config.toml
n_experts = 128
d_expert = 32
d_shared_expert = 64
moe_layers = [1, 2, 3, 4, 5, 6, 7, 8, 9, 10, 11, 12]
router_cosine_scale = 10.0
shared_expert_gate = true
lr_router = 0.000631
norm_eps = 1e-05
optimizer = "adamw"
learning_rate = 0.00139
beta1 = 0.9
beta2 = 0.98
max_grad_norm = 2.0
batch_tokens = [16384, 32768, 49152]
Below are experts of layer 5 (counted from 0) of a mixture-of-experts language model. Rows are named router (the router's row for the expert), gate (a neuron's input weights, with its number), up (a neuron's input weights, with its number), down (a neuron's output weights, with its number) and show model dimensions 0-191. Each number is 128 + 24 x the weight over its row's rms, rounded and kept within 0 to 255.
Before each expert's rows: "comes after" lists some tokens at least twice as common just before its tokens as in all text; "mostly gets" lists some tokens that are sent to it at least half of the time. This comes from a sample of Wikipedia text that the model never trained on. Tokens count by the router's weight.

# expert 35
comes after: " the", " a", " and", " of", " to", " for"
mostly gets: " use", " students", " films", " character", " music", " works"
router [170 141  85 129 112 120 175 198 106 144 151 123 112 109  80  99 136 136  90 125 121 132 151 112 103 115 127  72  96 157 119 144 155 113 158 151 111 112 119 133 160 103 114 131  92 162 137 146 120 130 126  93 166 155 132  83 104 136  78 142  94 123 106 124 157 134 139 149 120 132 123  95 102 147 162 183 123  85 144 111 130 136 115 140 204 103 141 137 145 186 128 117 111 133 116 131 115 154 124 127 127 114 118 111 107 167 172  74 106 119 177 126 104 101 131 123 140 147 124 179 126 144 135 130 128 156 132 122 112 138  75 146 151 132 137 130 104 144 110 128 127 115 140 120 156 137 124 111 146  91 117 184 129 157 131 129 142 157 141 160 147 108 142 119 114 106  97 177 143 133 102 101 110 131 135 171  85 107 126 141 126 113 122 133 122 110 122 103  91 128 121 128]
gate0 [143 108 139 116 166 123 104 134 116 127 114 130 114 105 149 175  99 119 148 121 100 137 134  97 111 110 141 148 125 139 104 143 121 150 160 175 112 100 159 112 132 144 133 106 128 115 105 154 155 110 162 153 121 112 138  86 143 189 119 113 119 131  66 116 101 116 138 116 174 153 138 139 118 134 145 130 106 138 136 126 155 148  99  80 149 136 157 122 158 155 139 150 138  86 128 151 111  78 130  62 125  96 168 110 101 118 148 103 123 142 128 163 158 111 148 142 159 151 138 117 143 124 100 127 114 126 117 116 111 100  99 145 102 135 126 133 109 155 184 135 152 124 134 101 193 100 115 149 135 149 139 147 145 135 115 160 162  85 144 161 114 118 123  99 134 135  92 123 136 139 145 124 132  96 125 123 132 184 119 111 155 114 177 150  72 163 178 108  73 129 118 117]
up0 [135 103 157 134  91 125 171 160 120 125 123 126 112 151 124 120 131 140 133 108 152 111 161  75 132 108 124 157 102  77 144 140 155 107 120 165 101 125 128  95 120 127 121  84  95 113 151 160 131 119  92 116 151 117 107  96 152 145 141 132 120 147 142 113 102 109 109 131 142 108 149 132 120 132 144 117  99 117 159  86 195 127 101 140 122 115 175 139 186 136 158 111 111 132 156 111  96 112  95 128 167 111 160 100 177 112 131 150 139 112 106 117 121  98 111 111 132 128 156 123 124  87 136 125 100 161  94 120 123 133 134 116  91 144 106 199 118 173 137 105 131 124  95 118 108 144 165 165 100 160 181 116 148 130 160 104 123  72 135 136 138  87 157  98 143 128 120 133 131 133  84 148 113 148 116 103 110 117 124 117 139 172 101 159 122 135 148 105  83 157 118 145]
down0 [126 128 126 151 117 129 177 158  83 134 149 183 124 161  91 126 177 137 122  66 151 160 159 135 163 121 142 139 117 127 170  97 104 104 150 129 115 166 147 104 115 108 127 136 135 134 128 117 136 115 114  61 143 140  66 112 105  89  99 132 121 167 120  98 173 135 141 166 109 137 167 112 123 144 128 181 100 104 123 160 123 158 143 116 142 112 138 110 133 160 142 137 128 135 135 110 132 149  90 132 128 147  99 147 171 151 113 129 160 122 118 129  78 133 151 140 111 144 120 104 102 122 131 142 141 151 112 124  99 142 120 122 117 142 146 149 130 159 136 119 110  96 117  91  67 110 157 126 145 125 105 127 149 148 179 146 142 110 129 108 136 139 146 115 146 149 143 111 132 108  96  91 103 125 189  82  95  79 126 138  76 145 126 125 134 157 135 157 120 109 116 126]

# expert 36
comes after: " |", " (", "|", ":", " in", " on"
mostly gets: " 15", " 14", " 10", " 13", " 16", " 12"
router [135 121  86 156 130 128 170 128 171 153 140 133 118  85  98 140 116 156  94 136 105 113 163  92 142 137 131  83  85 143 117  87 119 122 108 112  91 112 155 116 155  99 138 173 130 124 148 128 117 141 125 134 136 140 162 124 112 149 158 106 119  72 110 120 145 116 145 150 143 118  89 157  78  86 104  99 131 142 162 156 110 117 111 152 162 124 179 140 135 168 167 114 127 155 139 145 117 140 127 126 118 121 109 106 154 130 179 166  67 156 123 131 147 118 116 134 111 188  82 125 130 146 109 126 106 113 121 117 157 160 141  88 159 113 141 107 171 143 111 135 126  99 152 130 140 110 132 111 110 109 138 162 126 149 107 120 119 131 129 177 126 113 189 106 155 105  86 154 123 102 162 114  95 141 137 140 107 155  96  94 148 114 111 128 127 139 120 123 120  95  98 145]
gate0 [120 140 134 188 115 158 135 121 181 148 147 113  75 133 131 150 138 159 131 122 123 135 147 121 140 133 152 185 132 105 113 127 127  84  98 130  92 169 119 127 132 192 131 113 171 131 116  99 139 184 159 130 124  98 139 132 187 143 127 120  94 120 130 135 129 109 115 113  97 111 136 147 104 140 157 138 146 159 139  69 123 128 139 118 119 137  94 100 131 110 108  90 137 106  97 117 147  99 140 135 110 118 137 130 109 147 110  68 102 154 171 114 125 120 163 145 174 136 125 149 122 126 134 130 138 163 146 155 145 118 128 133 123 141 116 142 145 121 104 138 132 130 143 129  99 114 153  94 102 158  90  99 108  85 114 139 123  98 115 109 120 152  97 144 159 131 107 132  71 166 136 139 149 131 115 113 167 124 130 142 127 105 120  74 204 118 102 156 136 135 173 128]
up0 [117 136 125  80 120 120 114 152 102  83 101 165 137 119 116 131 156 100 121 117 119 139  91 138  99 117 122 100 144 155 157 164 124 159 171 153 148  95 137 127 117  84 100 138 104 115 122 148 133  62  92 146 118 137 118 128  80 130 134 127 154 143 139 136 134 152 147 106 135 109 116 114 153 127 142 126 123 105 110 169 143 137 134 112 181  90 151 157  93 183 142 104 110 119 159 128 105 183 121 154 132 142 126 123 164 149 130 164 118  94  91 115 158 112  91 119  87 105 136 113 130 138 114 120 135  85 107 121 105 128 117 128 120 100 124 127 112 101 152  85 118 174 132 130 188 131 127 111 158 134 145 156 143 126 139 123 165 141 144 131 110  75 132 117 107 139 133 138 184 117  91 110 132 175 151 123  81 125 103 150 125 131 155 146  62 153 150 102 112 119 105 142]
down0 [ 88 129 115  73  98 121 108 106 138 149 143 118 149 118 123 120 116 136 104 186 127  83 108 111 112 117 156  94 149 131  83 181 115 124  88 101 111 127 126 121 128 123 110 101  92 149 163 127 127 144 136 130 130 150 113 138 149 126 161 171 108 113 129 127  97 136 136 158  97 117 108 164 163 121 147 148  90 148 118 116 139 127 101 138 163 153 120 135 115 128 150 159 100  76 101 152 125  77 147 127 127 124 140 107 133 150 139 167  94 127 135 165 165 173  78 155  71  88 110 149 135 134 117  88 115  87 101 148  98 100 120  98 122 145 145 137 123  95 165 109 117 121 108  95 131 172 115 144 117 132 155 105 114 144  77 117 125  92  98 117 124 115 127 108 135 103 116 167 129 128  70 172 138 162 143 119 124 129 159 112 164 122 111 132 118 138 128  97 139 106 148 107]

# expert 91
comes after: " the", " The", "'s", " a", "The", " his"
mostly gets: " building", " Creek", " game", " system", " research", " book"
router [174  82 112 105 141  92 138 152 146 177 172 129 137 139 145  97 149 150 139 146 105 117 119 141 106 117 158  89 146 134 150 130 131  98 111 143 135 113 137  94 155 128 109  93 113 129 131 124 119 137 115  97 101 104 146 147 101 125 120 170 105 143 156 103 146 130 161 150 162 109 167  95 139 141 132 150  91 133 162 116  84 105 114 161 200 135  84 113  72 140 108 161 159 150 142  87  97 163 136 133 139 106 131 154  79 133 170 137  96 124 104 130  95 135 144 110  80 140 107 166 125 114 123 125 100 137 115 122  95 137 119 147 111 104 159  85 105 101  96 116 110 126 133 159 152 150 146 109 123 113 113 174 143 171 164 149 106 132 147 125 155 104 113 133 114 132 116 153 139 136  90 122 111 139 127  90  83 101 171 162 121 140 141 153 131 117 144 137 105 127 106 118]
gate0 [133 123 160 116 138 139  98 129 144  90 107 131  96 103 149 126  82 132 123 169 110 159 131 155 132 127 150 118 129 126 153 102 111 131 123 114 111 167 133 113 154 152 111 155 143 131 148 150 131 113 113 154 163  89 145 143 161 127 141 186 144 117 142 137 117 150 135 176 138 147 150 154 150 138 114  96 126  80 126  99 111  92 119 132 153 117 111 144 122 147 146  98 135 130 103 105 132 131 119 161 133 115 113 115 145 186 158 112 119 101  59 132 165 101 144 122  99  81 119 102 102 110  91 128 135  98 109 167 115 127  98 105 108 114 133 117 111  81  72 158 170 127 118 143  96 143 102 144 140 169 142 154 105 144 191 119  99 157 154 135 131 141 129 105  89 142 162 175 105 147 147 139 126 125 147 140 154 150  95  69 106 157 152 108 121 149  98 146 126 120 104 148]
up0 [135 174 100 125 102 145 143  97 141 156 163 111 170 181  79 119 157 138 126 113 139 104 138 106 118 122 137 120  97 139 101 137 128 137 124 103 129 125  71 164 102 108 172 121 139 133 115 122 154 121 154 120 127 178 121 139 110 128 122  97  49 105 125 140 152 140 124  96 113 114 152 109 146 122 153 177 132 175 115 148 143 154 155 116 115 124 137 138 142  97  96 142 147 119 114 178 134 126 148 125 126 135 130 110 148  92 130 119 161 144 200 132 100 129 124 127 163 140 119 119 124 154 128 132 151 112 126 113 136 143 142 141 165 151 110 123 158 164 170 118 105 141 160 111 112 109 126  94  86 127 137  96 121 119 118  90 113 127 111 114 129 136 156 124 120 115 109 105 144 114 118 110 135 127  87 168 114 150 121 162 172  63  99 170 169 118 135 130 194 162 138 128]
down0 [100 131 109 136 159 128 125 171 139 142 125 116 136 120 108 117 140 113 149  90 131 131 142 116 127 121 141 137  80  83 118 136 102 115 118 139 125 120 122 112 135 132  88 144 149 111 133 143 103 143  91 129  88  73 128 137 127 134 139  92 136 135 181 131 121 144 140 132 140 104 147 132 128 105 179 121  88 144 169 151  83 143 135 126  98 131 125 109  61 119 130 162 143 156 120 130 105 127 141 115 130 112 112 154 117  71 150 151 108 149  87 130 137 121 141 119 142 128  93 146 119  96 154 155 121 182  84  92 148 127 161 160 130  97 125 137  65 116 171 132 114 134 147 199 104 161 151 103 136 150 106 120 155  98 144 151 147 121 135 148  97 121 102 170 150 102  83 106 129 107 140 115  96 183 153  91 139 160 143 120 133 136 142  99 122 171 124 120 118  81 114 141]

# expert 76
comes after: " the", " of", " a", " to", " and", " in"
mostly gets: " land", " water", " Grand", " River", " Mount", " do"
router [173  98  56  99 100 130 149 128 117 101 148 119 129 121 124 159 123  82 119 150 118 106 156 129  93 133 119 130 149  75 112 125 145 127 132 138 140 127 114 159 135 136 149 125  79 128 157 129 131 132 117 122 114 152 159 112 125 146  76  91 104 123 112 125 147 168 148 147 155 131  87 156 167 121 131 138 131 122 151 106 156 145  94 211 158  63 125 117 132 144  92 140 168 114 149 116 130 155 165 106 147 120 165 130  97 109 193  82 111 107 145 146 118 123 123 141 141 112 139 157 109 147 138 128 151  99 151 125 105 119 139 148  95 143 115 120 122 136 137  86 140 121 141 125 130 138 132  99  90  83 125 157 118 118 148  93 164 131 170 117 152 150 145 128 151 126 123 127 139  97  95  89 119 111 129 118 110 143 139 169 110 103 133 101 152 131 148 124 129  90 123  71]
gate0 [154 123 114 101 172 154 105  94 148 147 168 170 100  76 100 124 136 162 136 115 157 122 131 131  98 100 161 117 149 120 129 139 143 136 108  84 132 111 116 148 132 171 138 159 103 137 160 137 145  87 116 111 129 150 111 130 146 126 144 160 106 141 110 153 146 157 126  81 102 135 115 125 170 148 152 147 143 125 114 118 193 137 105 155 135 129 139 121 124 108  96 129 155  97 135 120 173  83 158 109 142 122 160 112  98 106 169 164 154 128 167 128 145 177 140 136 123 137 109 173 116 169 124 119 174 136 139  98 143 142 179 142 135 141 152  99 135 122 180 139 189 112 134 102 145 139 103 116 120 164 151 137 122 109  92 120 122  87 163 129 101 130 137 148 144 103 132 136 122 124 159  89 162  94 115 149 101 114 171 122 164 155  93 134 130 129 137 146 137 116 136 119]
up0 [125 162 103 100 144 142 125 151 144 119 108 172 173  90  93 122 147 167 106  73 161 125  88 120 130 128 125 113 152 104 132 123  88 157 140 121 148 124 162 124 136 154 170 167 112 148 146 131 139 106  93 113 152 137  84 144 149 110 141 147 142 167 149 123 141 152 126 124 120 137 145 168 160 178 151 157 120 105 121 101 144 109 129 162 138 105 133  99 104 124 129 173 133  81 130 145 148  98 141  92 127 126 179 147 106 128 175 151 150 107 119 109 157 154 122 131 128 114 114 136 129  99 118 117 141 107 138 107 103 141 209 164 109 143 148  99 113 104 174 134 183 116 125 112 128 120 127 148 130 195 178 136 114 134 147 151 134 117 165 134 154 184 125 119 129 129 122 114 134 104 158 130 166 113 150 139 115 135 172 145 139 144 123 112 110 156 135 147 122 116 106 116]
down0 [149 126 118  74 152 144 102  83 142 131 144 179 128 122  89 152 108 116 107 141 101 103 123 161  68 170 109 158 119 112 129 168  98 136 113 144 156 123 134  88 148 134  87 140 139 136 130 117 140  88 113  67 169 150  89 128 174 138 124 150 121 119 155 132 128 180 116  99 130 178 120  97 161 141 121 120 147  90 134 125 121 137 154 139 154 119 113 168 146 114 118 111 121 150 136 153 134 131 164 154  92 163 166 101 141 169  88 127 129 133 151 163 138 141  89 123  90 128 125 123 127 115 134  61 142 128 123 126 116 112  84 121 156 167 154  85 113 140 134 151 113 149 149 171 122 131 138 119 118 115 151 124 118 157 137 117 149 131 131 130 149 157 157 138  76 106 117 123 132 127 113 108 170 100 108 120 139 113 132  72 122 145 130  94  97 135 126 147 146 139 133 100]